config.yaml
n_layer: 9
d_model: 256
n_experts: 48
experts_per_token: 3
d_expert: 128
d_shared_expert: 128
activation: "swiglu"
moe_layers: [0, 1, 2, 3, 4, 5, 6, 7, 8]
router_score: "sigmoid"
normalize_top_k: true
routed_scale: 1.0
balance_loss: 0.000269
balance_bias: true
init_std_router: 0.00826
lr_router: 0.00167
vocab_size: 22585
norm: "rmsnorm"
norm_eps: 1e-06
tie_embeddings: true
optimizer: "adamw"
lr: 0.00149
beta1: 0.9
beta2: 0.95
grad_clip: 0.5
batch_tokens: 65536
seq_len: 512
train_tokens: 346600000
steps: 5289
dataset: "wikipedia_en"
Below are experts of layer 2 (counted from 0) of a mixture-of-experts language model. Rows are named router (the router's row for the expert), gate (a neuron's input weights, with its number), up (a neuron's input weights, with its number), down (a neuron's output weights, with its number) and show model dimensions 0-255. Each number is 128 + 32 x the weight over its row's rms, rounded and kept within 0 to 255.
After each expert's rows: a language model's description of what the expert responds to. This comes from a sample of Wikipedia text that the model never trained on.

# expert 47
router [132 123 207  94 127 104 123 139  92 111  99 151 109 170 104 128 102 124 157 168 152 156 211 127  74 147 122 105 103 182 168 160 115 122 148 145 106 152 104 103 196 112 151 155 175 107 122 144 155 152 153 115 107 135 135 127 112 129 176 172 112 124  64 111 116 120  93 116 148  98  91  62 192 154 144 141 124 133 143 128 151 115 143 154  62  77 118 108 148 147 145 111 157 170 183  98 101 108 106 101 190 164 109  81 146 156 114 131 110 160 144 157 129 164 137 113 101 182 153 111 165 154 198 101 195 116  78 102 139 122 113 133 124  97 148 159  96 167 161 135 161 156 160 131  85 129 104 112 113 106 112 182 133 124 152 177 112 120  95 181 144 139 112 114 121 125 138 161 144 163 112  53 113 124 182 109 110 102 100 132 115 112  87 102 127 150 129 199 139 176  98 143 136 150 138 152 115 147 184  82 132 129 140 136 162  54  66  88 191  84  79 125 104  85 195  86  86 114  90  95 133  76 104 111 201 178 121 124 104 114 107 214 144  97  85 133 115 100  69 103 125 104 143 141 109  98  82 167  83 102  81  55 144 118 159 126]
gate3 [190 137 145 151 125 136 106 114 124 103 128 102 123 118 136 118  24 133 119 156  92 159 190 102 103 107 123 140  94 128 133  95 190 110 167 131 117  99 126 138 149  98 160 143 128  59  81 112 140  58  96  83  93 131 118 168 122  96 146 136  81 152  59 148 122 158 123 112 168 127 147  95 131 171 121  94  71  64 141 142 129 117  66 140 103  96 138 150 100 154 125 147 172 157 152  74  82 152 181 143 166  79 107  79 192 190 108 139 113 125  89 158 148 162 136 128 122 152 156 133 151 124 150  81 243 134 114  86 158 124 127 127 189 117 106 183  90 120 146 138 122 118 130 134 139 109  96 122 186 121 109 126 155 105 124 133 103 150 109 124 146 203 150  72 154 185 117 160 114  98 151 109 129  94 164 149 124 114 134 130 119  99 167  88 170  53 128 103 137 163 165 151 117  75  93 126  99 166 106 102 125 129 204 137 117 133 106 130  99  81  73 139 216 130 139 143 207  96  90 135 146 156 157  94 113 178 149  92  79 104 121 103  75 115 132 135 120 168  67 129  69 131 118 155 131  85  85 142 147 128 152  96 147 137 124 105]
up3 [ 49  89 114 114 154 131 123 135 166 149 144 108 162 164 102 137 179 111 126 144 167 101 129 182 161 103 133 126 174  91 115 150  35 122 136  97  87 131 146 123 129 155  31 107 122 168 176 128 144 192 172 140  86 104  92  91 118 171 140 102 201 102 206 116 124 142 154 106  86 126 135 162 146  46 127 189 171 144 142 101 176 124 207  73 137 108 133 105 102 130  90 116 142 140 103 201 149 109 106 135  78 156 149 177 117  45 166 122 160 153 163 126 136 106 129 135 161 101 104  91 100 132 116 150  98 120 142 159  90 102 103 155  92 142 124 155 160 112  97 154 168 155 163 173  71 163 154 102  72 101 207 171 131 142 157 134 122 123 147 125 126 112 108 180 139 114 136 115 145 111  98 117  92 173 111  70 115 147 119 103 152 139 102 137  96 175 129 163 102 121 139 117 175 147 132 144 141 131 175 149 160  95  82 105 176  96 111 121 131 162 125  64  75 120 115 151  86 125 142 105 142 125 140 181 162  91 125 159 129 172 143 149 200 173 106 125  96 128 150 155 121 113 139 106  81 184 139 142 123 184 104 198 118 111 147 113]
down3 [139 109 101 119 141  57 132  96 144 166  89 188  88 125 137 132 146 109 102 132 154 109 122 181 192  76 104 112 147 124 109 102 111 122 141  75 127 164 123  54  96 120 121 193 183 152 130 121 138 139 197 121 109 118 111 102 106 105 159 100 141 113  48 189 148 125 117 108 125  72 131 142 143 167 116 122 175 175 154 143  65 163 144 113  99 116 115  61 138  95 133 119 160 127 122 125 146 132 130 124 199 158 104 120 127 124 141 109 190 102 122 122 141 156 137 146  86 143 153 126  98 120 150 117 151 121 102 111 126 136 117 134   8  94 142  90 109 155 148 160 113 149 113  95 183 158  72 139  51 126 194 172 134 124 169 107 100 167 144 177 173 131 130 167  82 124 111 189 177 155 125 132  57 115 141 171 154 173  84 123 118 174 167 112 105 154 109 154 192 125 145 150 162  85 118 135  94 118  87 151 166 111 130 135 106 173 105 104 101  71 159 104 143 108 143 103 157 154 136 104 140 122 125 105 229 147  94 133 102 100 118 173 117 130  72  94 183 148  95 121 161 138 136 160  54 116  86 139 113 141 119 104 109 115  55 158]
What it handles: Prepositions after together, divided or split, such as with, into, from, plus small numbers and blank cells in stats tables.

# expert 15
router [123 147 211 144 104 109 155  84  99 104 139 107 120 136  97 214  67  76 180  54  99 158 193 152 108 120 115 108 151 165 111 130 115 115 116 166 141 208  82 123 174 132 112 126 155  87 141 154 130 100 173 127 118 121 126  99  64 151 139 150 121 127 118 106 181 110  62  91 117  80 119  69 118 128 111 148 136  71 154 139 157 132 123 150 101 146 134 132 155 166 167 139 136 140 147  86 144 146 144 139 175 141 117  98 138 131 161 108  92 177 183  97 157 202 109 120 107 140 134 129 204 164 159  93 182 132  67 108 129 135 132 137 119 131  66 169 123 158 169 116 173 196 156 143 112 179 101  88  75  98 150 172  93 175 155 141  97  80 145 129 146 151  81 113 105 145 137 147 140 129 105  94 121 170 152  92 129  91 152 142 171  52  98 155  81 101 115 200 108 177 133 147 131 187 141 164 145 159 176  80 117 122 123  82 167 113  73  56 184 107  88  76 133 101 162 107 158 118 114 168 110  89  79 114 154 135 122 127 103 107 116 142 142 107 127 120  86 111 116 105 160 121 140 154 125 148  72 142 129 122 109  77 165 128 143 143]
gate1 [ 93 134 152 121 132 103 139  83 187  59 155 119 166 141 127  80 124  60  97 117 127 109 137 139 118  66 130 149  93  77 112 155 107 122 137 110 181 111 115 117 147 150 105 108  77  83 137  91 104 116  99 147 119 210 137 126 124  58  42 133  56  75 105 158  93 213 136 132 126  88 100 117 103 130 164 150 206  92 116  82 157  99 171 107 172 110 101  80 204 144 132  99 119  97 122 131 123 165 115 170 136  99 110 176 117  86 131 134 139 135  89 127 121 103 199 126 146 111 101 134 120 110 113  83 135 131 123 184 136 137 112 122 180 160 115 140 112  72  90 125  88 127 205 132 134 151 149 124 151 119 145 129 130 113 140  67 148  93 168 117 119 141  77 154  86 105 148 132 140 103 102 149  82  70 125 159 175 150 142 169 131 159 214 169 112 142 123 148 109  89 142 142 127  78 129 141 156  88 156 153 117  94 172 171  72 167 134 130  62  90 117 128  71 165 107 154 127 184 108 173  65 117 131 119 113 125 116 106 120 117  86  67 174 122  58 108 124 145  98 108 150  96 118  82 133 128 102 113 148 174 109 111 168 151 148 143]
up1 [120  59 178 143 117 181  84 103 140  95  93 106 162 102 150 132 138 126 116  83 170 128 163 135 124 116 143 133 136  82  99 191  96  80 172 115 142  58 133 108 153  79 172 138 152 113  56  98  83 116  94 136 182 156 121 134 126  88 138 169  87  43 133 163 103 135 100  53 131 143 142 146 172 135 173  98 119 118 157 159 205 114 169  97 173 150 199 124 169 132 167 131 132 201  97 119  85 139 151 165 203 107 107 112 107 100  88 146 172 138 101 168 100  85 123  97 168 102 170 141 104 131 133 101 136 150 133 130 164  65 115 148 108  53 128 106 120  75 151 139 111 181 180 135 146 101 143 141 122 133 169 156 155 142 133 149 130 100 107 110  75 109 110 126 114 191 152 117  80 123 133 146 114 106 139 187  90  95 149 112 235 162 188 127  84 153 116 109 112 126 154 113 198 110 167 120  81 167 172  86 145 145 112 122 135 136 122 180 139 107 108 101 138 137 121 148 112 128 132 160 164  93 129  90 111 125 140 153 135 136 135 111  81 152  59 126  95 146 124  97 155 101 131 127  80  99 127 134 106  45 117 123 122 152 158 103]
down1 [130 146 109 168 110  93 110  92 100 153 172 163  89 133 133 133 167 113 115 128 135 153 188 108 149 113  96  89 144 182  93 135 137 108 147 135  73  95 154 188 143 102 158 115  66  96 119 117 121  37 148  53  62 186  97 126 124 145  89 168 125 147  93 169 208 108 121 133 148 130 130 107 185 143 146 134 101 144 155 129 113 127 101  84  69 147  61 158 120 162  81  56 157 136 131 119 127 112  58  99  58 147  71 100 115 103 153 127 151 133 173 148 108  98 157 133 128 125 134 111 143 169  76 112  88 108 166  81 132 169 118 102 170  91 121  56 152 128 127  77 118 131 117 164  92 124 169 103 144  99 124 178 133 130  79  91 159 123 182  97 153 113 169 106  77 106 134  89 134 136 160 157 190 148 200  95 135 120 135 152  88 103 115 151 139  97 220 115 164 109 105 116 172 172 166 143 129 143 120 121 171 111  96 111 125 161 171 104 143  88  94 114 167 112 209 104 125  75 134 103 161 157 183 103 113 107 140 111 120 112  95 162 140 122 140 129 133 154 143 171 129 133 139 138 111 101  81  52 149 120 105 174 110 106 113 157]
What it handles: The word of after nouns like government, members, founder, plus digits in years, coordinates and table cells, and nationality adjectives.

# expert 12
router [124 152 185  99  87 111 181 132 137  95 111 113 148 127 112 102 106 126 149 132 162 143 172 118  86 127 107  51 179 162 112 103 119 141 127 138 126 209 109 151 164 144 190 141 129  92 144 205 158 155 156 128 102 176 117 154  95 145 155 137 123 118  94 128 160 143  95  73 133 105 140  77 102  85 116 117 135 165 151  60 149 141 123  99  82  78 180 100 165 160 177  83 144 131 150 103 143 130  85  77 152 137 159 120 146 154 115 152  86  96 173 117 135 168 127 135 123 145 134 129 165 136 156  87 141 134  92 101 160 143 136 115 119 119  91 191 151 176 164 130 155 135 128 146  97 126  89 144  86 154 150 172 156 129 166 152 136  96  68 165 127 192 113 131  99 129 162 122 146 139  90  88 141 147 197 107 178 112  86  85 103  94  95 102 108 146  98 235  99 141 100  96 113 195 145 170 125 143 162 122  87 102 116  84 167  61  98  67 199 113  69 116 159 116 189  86 130 139 131 132 120  72  70 106 175 184 127 137 134 139 121 159 146 126 120  84 111 121  81 147 156  94 165 150 130 140 114 205 105  84 131  69 130 156 130 123]
gate0 [142 151 143 131  62 143  96 139 164  79 111 105 120 103  53  93 117 146 129 168 193 182 118 151 112 147 128 107 143 130  79 108  80 192 130 171  84 178  99 118 127 146 125 141 138 115  80 135 158 176 167 146 148  84 193  43  77 130 138  91  85  99 109 169 177 117 135  86 106 143 141 114 181  94 145  87  98 119 126  98 142 174 179 127 109 163  94 132 165 138 149 130 148  84 105 113 150 146 160 116 117  92 120 164 176  82  98 170 115 160  75  89 173  98 168 146 104 136 105 105 162  75 140 128 179 150  84 145 125 156 156 193 117 170 133 171 113 105 129 102 146 135  63  80 150 113 110 120 127 145 137 126 143 157 163 153 109  99 184 151 147 100 113 134 126 148 144 164 142 158 158 154 128 101 145 103  91 139 144 148 152 105 174 172 135 104 144  99  96 173 126 166  43 154 126 190 144 124 109 119 102 139 123 167 174 142 115  78 123 110 117 152  96 130 122 142 149  91 194 184 201 137 116 178 134 135 164 124 103  77 153 106 129 149 152  88 116 178  54  94 118  53 109 170 136  98 136 146 108 174 127  61 191 129 127 135]
up0 [150 160 158 150 172 128  69 117 114 118 102 180  97 146 125 150 139  71  86 139 156 131 156 155 153 165 121 110  87 142 107 145  80 144 119 107 100 157 120  51 122 137  98 106 143 163 120 134 187 135 131  67  69 178 140 194 132 125 137  86 123 130  79  50 103 110 144 129 113  81 115  72 160 114 131 158 169 104 129 141 121 154  82 161 104 123  73 120 136 115  79 115 179 143 145 155  87  76  88 140 126 158 142 164 113 128 167 119 155 132 141 184 154 174 101 117 125 140 116 155 132  94 129 177 118  88  58  68 146  90 145 129 147 112 110 103 122 169 150  87  64 153 142 161  96 109 160 154  69 137 159  94 124 111  98 144 142 137 102 133 166 125 135 116 147 138 145  92 134  78 185 153 123  81 110 196  88 151 152 122 116 172  86 171 127 192 103 128 145 162 128 100 143 118  82  27 127 127 185 127 143 145 194 149 180 138 123 128 116 127 142 124 115 162 134 151 157 118 103  99 155 164 124 141  66 128 126 103 102 182  73 116  89 106  89 178 210  72 162 133 112 105 132  88 136  79 107  96 127  99 128  62 166 143 203 128]
down0 [129 131 158 101 128  89 139 107 127  89 178 180 141 109 107  67  95 121 108  90  85 122 136 124 134 169 193  89 145  97 109  86 141 108  98  91 176 175 155 145 151 107 148 102  81 131 157 113 149 139 103  95 127 132 147 124 100 149  88 157 176 103 119 125 115 118 156 174 111 107 103 100 134 111 166 207  97 127 124  74 150 175  97 153 139 149 119 126 161 149 166 115 134 141 112 128 159  56 125  47 183 136  95 108  71 130 128  79  82 123 117 116 137  68 172 160  43  44 106 132 132 124 143 190 122 128  86 206  81 177 129 149 127 153 115 215  89 118 113 129 127 132 104 102  95 118 211 111 153  74 168 130 112 127 171 137 196 118 132 146 163 109 106 142 131 143 121 123 132 118 142 138 148 160  74 161 129 131 176 147 102 125 128 183 155 147 130 180  96 157 123 141  98 127  71 117 153 137 105 146 124  82 148 162 133 138  56 117  75 191  49 131 107 125  94 164 117 148 138 138 124 132  85 162 148 131 154 178 114 126 128  82  68 130 172  71 153 112  98 143 131  81 132  95 102 105 157 164 101 122  64 133 142 174 102 115]
What it handles: Nouns, adjectives and dashes right after the or of, often in headings and sports tables, such as married, species, female, final, Championships.

# expert 36
router [132 142 178 113 112  72 138 131 129 126 144 128 120 147 100 140 150 105 148 111 154 128 192 128 155 127 112 112 163 161  95 171 134 121 113 175 148 214 100 174 132  97 171 157 133 135 112 145 187 150 152 100 114 145 121 126  91 168 208 128 133 133  80  45 120 120  72  85 143 105 144  74 155 142 133 138 129 128 134 130 177 138 122 119 146 104 159  93 103 158 138 121 138  92 157 123 129 103  96 119 154 141 100 107 159 226 122 101 138 109 170 121 110 127 148 116  75 148  82 154 224 138 240 105 117 144  99  87 102 131 182 123 112 155  98 160 147 132 146 108 192 148 154 193  34 156 104 133  70 116 130 137 107 121 181 149 133 137 112 166 187 169 114  97  84 151 135 141 184 148 142  88 161 124 139 174 121 166 106 109 107 105  81  87 133 153 127 200 165 133 139 180  65 183  92 150 142 123 148 116 159 117 179 110 175  50  90  62 151 180 149 115 129 132 190 116 159 132 112 123 133 130 121 125 141 171 108 141 120 139  84 121 136 104  80 125 110 104  79 155 140 104 155 109 145 125  78 171 154 118 132 108 157 117 168 138]
gate0 [111  91  91 193 127 153 114 108 127  93  48  95 152 144 118  55 153 137 100  57 146 138 121 118  99 169  93 116 176 154  92 134 116 160 147  80 115 117  91  79 129 129 143 148 111 134 179 123 127 159 162 137 115 117 150 123  40 154 138 114 132 156 143 151 122 166 139 198  95 169 113  89 155  98 129  57 228  86  84 184 117 157 139 118 103 131 106 139 107 166 198 151 194 114 121 145 103  80 127 174 147 119 118 115 113 163  98  98 105 140 167 129 140 193 108 145 161 137 151  83 157  65 103  85 141 116 113 208 132 160 123 213 149  82 177  98 126 124 114  99  70 155 139 128 149 168 154  93 149  96 106 103 109 121  89 157 141 167 113 159 139 106 151 135 150  91  93 155 135 132 170 109 106  62 156 134 103  78 144 175 184 134 158 108 137 124 159 111 115 121 139 176 130 107 155  91 144  98  86 114 116  83 137 141 152 145 125 121 156 109 117 111 124 132 177  70  85  76 106 140 158 103 125 137  99  86  70 122 164 141  95 114 158  81 159  96 146 111 170 122 115  77 185 149 171  99  88 128 131 104 118  94 160  66 131 114]
up0 [172 114 129 125 186 140 113 178  94 146  81 173 137 181 163 131 134  79 117 167  58 111 128 169 140 129  89 142 162 122  92 127 177 111 179  60  79  91 133 137  69 162 146 130 108  87 145 167 141 150 148 170 122 106 144 145 123 199 150 180  82 142  95 114 132 141  87 165 136 162  87 107 109 154 177  90 112 197 145 138  98 106  80 107 105 163 137  97 136 161 180 117 111 119 115 110 117 101 123 182 113 125 110 138  86 161 109 130 154  71 155 132 117 123 155 104 128 108 152 179 177 197 155  74 111 112  95 120 164 131 155 117 103 113 149 154 176 160 137 199 160  75 137 129 134 148  44 124 154 150  95 176  92 122 106 147  80  81 104 161  93 134 107 108  83 111  76 158  70 112 185 136  58 129 219 113 110 117 145  88  92 131 116 108 103 146  98 131 116 118  96 185 135 134 139 132 107 151 112  79 171 129  74 148 112 140 121 139 154 151 135  76 180 123 151 151 135 103 122 123 138  74 154 163 102 116 122 149 150 134 120 149 115 119  76 108 162 116  93 168 101 145 153  28 166  67  94 137 168 153 123 110 141  96 118 159]
down0 [132 150 104 149  71 104 130 133 119 134  58 127 131 127 125 100 119  99 143 128 127 128 104 149 174 166  97  73 100 116 112 114 124 164 129 115 162 105 128 150 103 166  85 112  83 184 121 124  88 129 135 142 107 142 138 102 142 117 130 135 129 206 172 125  95 117 134 127 122  69 115 127 185 152  11 126 164 112 164 191 103 132 102  85 114 142 181 112 172 214 138  97 116 155 154 130 133 125 159 164 147 125 109 158 109 181  86 101 120 101 136 148 127 116 151 139 126  89 163 112  80 158 120 114 104  88 106 119  78 169 129  51  97 112 135  69 144 122  91 140 114 119 167  74  97 115  57  94 171 107 153 156 106 116 109 128 119  90 167 190 108  67  92  84  91 120 103  87  83 145 124 151 147  92 155  67 150 125 120 125 125  83 111 153 150 120 176 176 155 148 113  89 101 128 214 116 116  98 151 159 109  72 149 100 144 155  87 181 154  86 133 174 106 112  70 146 127  62 116 150 132 164 153 101 115 173 127 159 139  89  78  81 110 151 136 187 118 126 207 110 104  91 169 202 162 168 130 126 134 115 141  89 145  93 154 116]
What it handles: Line breaks and dash bullets opening list items, plus the first three digits of years, such as 196, 201, 199.

# expert 14
router [148 128 190 167  56  94 141 115  98 136 125 102 166 150 123 150  91 134 130 118 119 157 150 125 127 130 109 115 194 168 124  81 174 184  88 184 135 159 131 147 136 152 138 167 148  66  98 161 172 138 204 153 126 123 122 153  86 153 127 105 114 138  84  96 176 136  86  76 113  97 110 102 112 130 114 109 142 124 161 122 170 121 128 113 119 102 135 126 123 175 131 126 166 141 158  66  94 142 123 121 135 117 173 114 160 180 134 116  71 151 154 130 139 168  84 120  97 207  94 147 192 175 166 115 145 142  64  77 135 139 101  88 140 118  97 159 106 121 164 108 164 157 164 120 118 107  79 151 100 134 127 158 119 193 144 122 108  82 115 163 114 188 122 112  80 154 162 155 110 137 100  70 160 142 177 156 133 154 158  85 140  73 120 122 127 114 143 180 115 172 162 148  79 189 146 190 152 148 137  65  82 123 144  91 173 114  97  95 177 118  64  99 127  89 189  86 147  98 105 163 114  85  90 123 153 166 157 124 146 122 102 157 102  88 116  97 106 113 104 111 148  60 170 114 152 192 117 174  90 104 168  44 155 120 165 109]
gate1 [128 125 153  84 130 139  96 126 203 123 148  84 144 131 130 118 128 129 131  92  87  48 124 124 144 160  84 140 155 157  69 121  91 150 145 120 150 132  95 102 120 114 189  89 151 127 126 123 149  78 154 105  70 134 110 108 109  97 142 128  94   4  78 148 113 163 189 166 192 145 154 123 198 132 163 127 156 181 143  81  89  52 167 119 153 111 114 139 108 125 170 178 162 184 100 126  44 136 120 149 101 121  94 136 125 188  95 173 118  81 111 149 178 104 206 124 134 135 105  95 117 160 119 169 207 170 127  71 116 130 137 143 127 137 162 193 161 108 128  83 111 138 134 148 192 125 130 162 139 172 164  61 128  97 139 133 129 144 116 111 112 123 120 128 208 114 103 144 156 155 130  92  95 132 143 154 138 137 135 104 167  95 133 108 137 134 113 143 141 121 118 111 141 127 183 169 107 170 152 149  71 144 118 143 122 126 110 123 154 162  92 101 204  88 111 141 130 153 114  83 122 122 117 158  91 169 125 101 121  53 104 133 124 122 126  44 167 108 123 156 149  95 124 100 107 119 141 149 152 113 103 134 205 123 175  96]
up1 [171  95 129 124  83 128  87 176 158  73 196 138 139 165 108 153 105 164 196 127 140  85 114 135 165 167  95  88 215 135 121 160 166 178 140 121  91  83 189 148 100 134 136 132  94  89  60 183 154 129 144 140 180 140  95 112 164  81 113 177 121  95 109  98 109 155 184 145  77 134 127 169 150 129  79 127  95 151 240 138 129 129 171 129 146 121 136 159 132 146 177 129 131 161 110 121  60 124 114 135 102 116 178 152 122 159 156 122 166  84 126 146 133 149 149  86 136 165 123  77 126 152 156 142  81 131  74 120  90 148 152  96 107  77 170 120 133  96 103  73  99 109  98 103 179  40 107 121 142 104 170 164 160 144 134 133 119 169 112 108 135  91 133  98 173 133 176 144  93 133 145 141 113 179 162 132 160 122 132 135 160 111 153  91 140 101 120 180 151 163  88 124 121 139 152 112  65  93 103 113  99 107 144 158 138 118 127 133 117 185 137 150  96  69  94  93 148 140 144 149 127 122  66 179 105 109 160 143 175 105 132 120 124  93 174 135 139 177 136  67 140 125 146 132 116 184 141  78 153 106 128 180 145 171 167  51]
down1 [ 48 125  87 109 123 152 117 149 112 133 159 109 121 106 189 112  56 116 107 111 174 160 110 126 117 129 157 123  71  96 151 142 162 183 112 129 168  79 143 138 149 158 109 116 160  59 112 120 138 163  75 134 148 179 126 110 155 119 109  97 184  97 144 106 138 133 111 141  99 165 165 140 108 100 108 165  91 142 154 143 165  63 132 103 132 185 104 120 176 204 153 133 188  67 146 161 131  96 166 139 143 145 191  63  88 134 131 108 125 102  81 141 118 102  99 175 130  70 133  74 108 166 118 131 120 168 119 141 107  98 110 130 132  86 105 149 103 104  82 111 138 159 139 151 128  66  88  83 128 151 102 157 123 148 173 166 160 157 161 142 141 127  50 185 149 196 150  83 162  73 110 124  98  74 144 160 112 114  97 162 145 123  83 166 150  74 127 170 110 138 107 110 145  65 129 139 174 122 159 108 149 120 174 117 114 157  89 150 210  86 148 106 115 123 131 122 103 125  65 159 118 162 164 152 124 148 162 115  64 128 123 168  86  85 133 187 138 141 163 116  97 183 150 205 135 112 150 110 142 125  77 137  98 170 109 102]
What it handles: Participles and verbs such as used, described, called, founded, built, said, plus decade pieces like 201 and 197.

# expert 22
router [131 126  98 124 112 107 157  77 146 116 148 128 155 159 118 151 137  85 164 151 145 150 200 137  92 144 130  98 140 126 121  75 135 104 108 154 120 206 149  95 129 125 121 180 168  86 189 145 165 108 136 105 105 122 128 129  73 153 125 104 133 147 102 113 137 168  86  97 115  90 116  88  89 140 126 155 164 107 138 121 138  93 119 147  54 101 153 133 135 166 153 146 159 121 181  82 140 156 120 153 149 133 122 136 152 143 148 147  98 114 139 170 101 190 154  90 110 216 137 141 214 121 173  90 165 170  90  81 125 128 127  98 149 150 125 175 117 201 167 122 138 161 165 144  84 156 110 113  96 103 131 140 156 108 153 164 113 105  95 162 167 175 116  98  87 132 144 144 157 116 126  91 129 130 154 122 106 116 115 107  69 104 102 121  72 112 106 172 127 216 114 145  76 144  99 151 138 131 159  67 143 113 149 125 150  90  54  75 157  60  66  97 148 110 224 154 146 123 103  98 127  76 119 111 114 171 145 107  81 147 110 149 163 138  95  78 101 114  37 117 105 112 159 150 130  99  89 178 145 123 128  26 134 103 171 135]
gate1 [125 132 107 119 115 122 117 168  92 122 105 160 184 175 131  60 129  83 135 208 122 132 112 143 121 123 171 128 137 103 125 117  63  94 112 120 179 115 160 153  99 143 134 152 145 157 155 107  63 119 123  69 149 158 109 139  94  82 127  97 166 132 165 124 105  82 138 150 138  93  71  75  96 104 123  89 120 159 139 101 129 144 142 158 160 164  96  99 158 120 144 148 187 174 162 159 133 162 107 106 136 138 138 123 117 121 139 166 174 122 145 113 157 154 138 123 124 167 162 110 122 131 122 171 153  99  95 156 144 146 121 217 158 172 105 127 172  91 125 131 168 160 128 162 115 128  73 186 170 148  94 145 150 133  84 142 129 121 157  58  80  80 112 105 148 147 137 205 142 155  39 163 161 129  78 171  76  94 157 153 114  99 120  94  93 162  87  84 138  77 118 112 106  89 120 143  44 114 172 137 152 150  94 175 186  87 100 155  86 106 181 158  48 156 175 128 109  96 169 104 185 115 157 126 134 161  51 146 164 104 115 134 128 149 172 123  69  78 142 117 130 180 114 171 115 104 176 146 118  96 150 159 124 118 136 108]
up1 [112 109 138 102 172 143 121 148 140 119  98 121 159  99 167 151 126 122 136 129 155  78 161 126 115 101 111  97 123 134 173 142 110 118 116 141 132 164 165  97 109 174 128 117  95 148 121  99 137 195 160 181 112 114 187 124 157 109 172 182 100 151 138  52 113 100 164 147 141 163  77 136 144  89 124 132  97  91 179 177 148  79  75 171  65 111  90 137 103 162 186 131 157 113 150 160  41 111  62 162 140 112 153  91 126 133 119  80 147 149 106  87  69 136  70  59 104 109 116  83 113  79 127 117 130  93 156 129 157 128 120 103  83 136 141 159  98 141  59 144  78  74 142 105 158  97  93 194 105 103  85 143 126  86 112  67 184 130 103 130 134 184 133 138 166 151  97 132 100  87 123 101  82 138 166 122 103 150 170 103 149 125 139 106 110 144 115  87 110  94 104 187 159 171 133 146 164  94 180 153 129 111 146 143 141 117 142 137 170  83 143 106 131 158 131 101 100 112 182 124 136 139 173 108 108 141 126 102 117 104 121 173 134 151 146 102 131 110 190 125  62 106 101 152 111  62 110 143 201 112 125 138 199 193  42  83]
down1 [115  82 112 138 119  98  87 134  74 101 131 174  57 156  98 147 130 133 119 124 149 107  87 180  97 116 170  97 137 103 124  80 138 103 127 125  91 150 143 137 143 125  56  95  82 126 115 143 144 159  99 141 147 160 131 155 145  84 142 127 121 150 121 116 166 127 112 150 173 135 100 125 144 133 168  98  63 121 123 148  97 155 170 104 187 119 110 143 108 193 166  78 178 152 120  74 152  94  91 106 132 142 158 136 138 122 163 106 132 188 116  77 163 162 173  55 149 109 123 153  82  88 142 133 117  78 122 126  96 149 139 114 168 157 126 146 134 175 133 118 101 117 137  77 136 138  48 124 130 122 132 144  94  87 183 104  85 100 138  95   0 142  75 136 182  71  89 136 116 143 184 189 180 127 117 139 114 149  88 102 109 121 104 163 137 106 168 121  90 120 104  97 118 105 118  97 118 165  94 132  82 104 101 153 116  90  89 126 110 186 126 109 162 125 148 119 211 129 131 155 142 105 206 110 140 243 127 102 133  92 154 133 133 128 164  75  98 119 132 131  98 167 143 134  79 137 115 101 166 166 115 139 189  90 126 119]
What it handles: Prepositions on and by, month names, titles like General and President, and particles after verbs such as took up, set in.